config.toml
n_layer = 14
d_shared_expert = 64
balance_loss = 0.000389
balance_bias = true
lr_router = 0.00206
head_dim = 32
rope_fraction = 1.0
optimizer = "muon"
beta1 = 0.93
final_lr_fraction = 0.1
Below are experts of layer 11 (counted from 0) of a mixture-of-experts language model. Rows are named router (the router's row for the expert) and show model dimensions 96-127. Each number is 500 + 40 x the weight over its row's rms, rounded and kept within 0 to 999. Numbers have three digits each.
After each expert's rows: a language model's description of what the expert responds to. This comes from a sample of Wikipedia text that the model never trained on.

# expert 5
router:528431497511537524473502513453533487514466580469505497530505499527497470541478416496559492477556
It responds to: Surname middle pieces. Word pieces inside personal surnames, usually after a first name in credits, cast lists or rosters, such as Bens-field, Kens-eth, Schul-te.

# expert 24
router:476456529524516543440525502524484488512563517487481520493557537481462486588483501426518509491521
It responds to: Abstract field nouns. Abstract nouns and field-name endings closing a phrase or list, like media, history, knowledge, myth-ology, astron-omy, often before commas.

# expert 46
router:439460459482465489527496575490550461490524543458505554528581558562478481547510475510576491476526
It responds to: Arts and study stems. Word stems and nouns about arts, music, film and academic subjects, such as chore(ographic), psych, undergraduate, Classical, music.

# expert 55
router:568473447542504431502566546502535476460518515486539517535614547482422459514494467503526411447519
It responds to: Verb-stem word starts. First pieces of Latinate verbs and nouns before endings like ation, ated, e.g. investig, deleg, transl, aver(aged), ident(ifies).

# expert 20
router:502479532487560499490551502541534523528499570479477484512536527543570513552504442450502479487467
It responds to: Name-ending word pieces. Final pieces of surnames and foreign proper names, before 's, commas or parentheses, such as Clark, Avery, McCollum, Ballston.

# expert 57
router:536439494472545494445543573504475501475558456548535474548602557473468462510480411471501466493486
It responds to: Capital T and initials. Word-initial single letters or short starts, mostly T and t, also h, w, sh, at the start of names and words in lists and tables.

# expert 34
router:570471518490564492470509511514502506514511494520506446541578539497450481594487461507452423516565
It responds to: Capital letter name pieces. Single capital letters or short consonant pieces beginning names or abbreviations, often after hyphens, such as Tri-City, Al-Walid, PlusLiga, L–W.

# expert 61
router:484530509548516411514568573499495513522483551472522531527598516521555457546500477487563416511549
It responds to: Name and taxonomy slots. Words in set phrases of stub articles: family in species descriptions, of/in in village locations, personal first names in lists.

# expert 31
router:522489480540479482482460524456525529416523511428533448472500530560501503496417491457545450472530
It responds to: Mid-word fragments after capitals. Short word pieces right after a capital letter inside names (G-at-wick, K-et-uboth), plus According, Among and some of.

# expert 17
router:550456479551572470495514556540503458416526446526558548499591544514467442522468442464524475469501
It responds to: Word-initial prefixes. Opening pieces of longer words, often Latinate prefixes after the, an or and, such as ir-relevant, det-, inf-, expl-, V-accination.

# expert 42
router:532432437560561511455505477485493503495608495500512494505522551531529513534465478471577411444553
It responds to: Scientific word pieces. Mid-word pieces of Latin and Greek scientific names and chemistry terms in taxonomy lists, like Theraph-os-idae, Gobies-ox, bacter, nucle, mole.

# expert 18
router:506461500507507485478523544448530494460532576419497537519569548503528408568543443533521481553524
It responds to: Action verbs, naval text. Verbs and word starts for actions or ability, like took, fell, unable, set, fire, mostly in naval, military and sports narratives.

# expert 1
router:521487411527530502465516563463534447460487518459518539586530560534479515555455451497441475477476
It responds to: Word-initial Latinate prefixes. Opening word pieces like res, rec, cons, pres, inc, unc starting longer words, as in presiding, recuperated, conscience, Respectfully.

# expert 2
router:475438468537497490530465610482492485516481494511511470565598508562470410498438464516545429533530
It responds to: Place-name first words. First word of multiword US and other place or team names, such as New (York), Rhode (Island), San, Hong, Sri, and country codes like ENG.

# expert 36
router:521453445537505479447518520521521507483530536434440472544572555451456501554453489537537487527536
It responds to: Closing brackets and quotes. Closing parentheses and quotation marks ending titles, glosses or disambiguations, like "(film)", "(album)", song titles in quotes, "(loan)".

# expert 37
router:499410476498491479485516587564487448467536497488500510570498541489531486564530438446523447469514
It responds to: Final digits of long numbers. Two-digit pieces ending years, ISBNs, OCLC and archive timestamps, e.g. 20-22, 19-49, ISBN …85.

# expert 0
router:552483486568494545497561536522509491528538539469513506528561531501515487547456516475536462505479
It responds to: Place and institution nouns. Nouns for places, institutions and life domains, often in headings or "List of" lines: cities, communities, Church, Places, Education, degree.

# expert 60
router:540480518575522521485512509512486503486558500399556501504567582530504466520488529493552471494498
It responds to: Plural nouns, they subjects. Plural noun endings and pronouns acting as sentence subjects before verbs, like they, sources, features, types, scores, vocals, Chordata.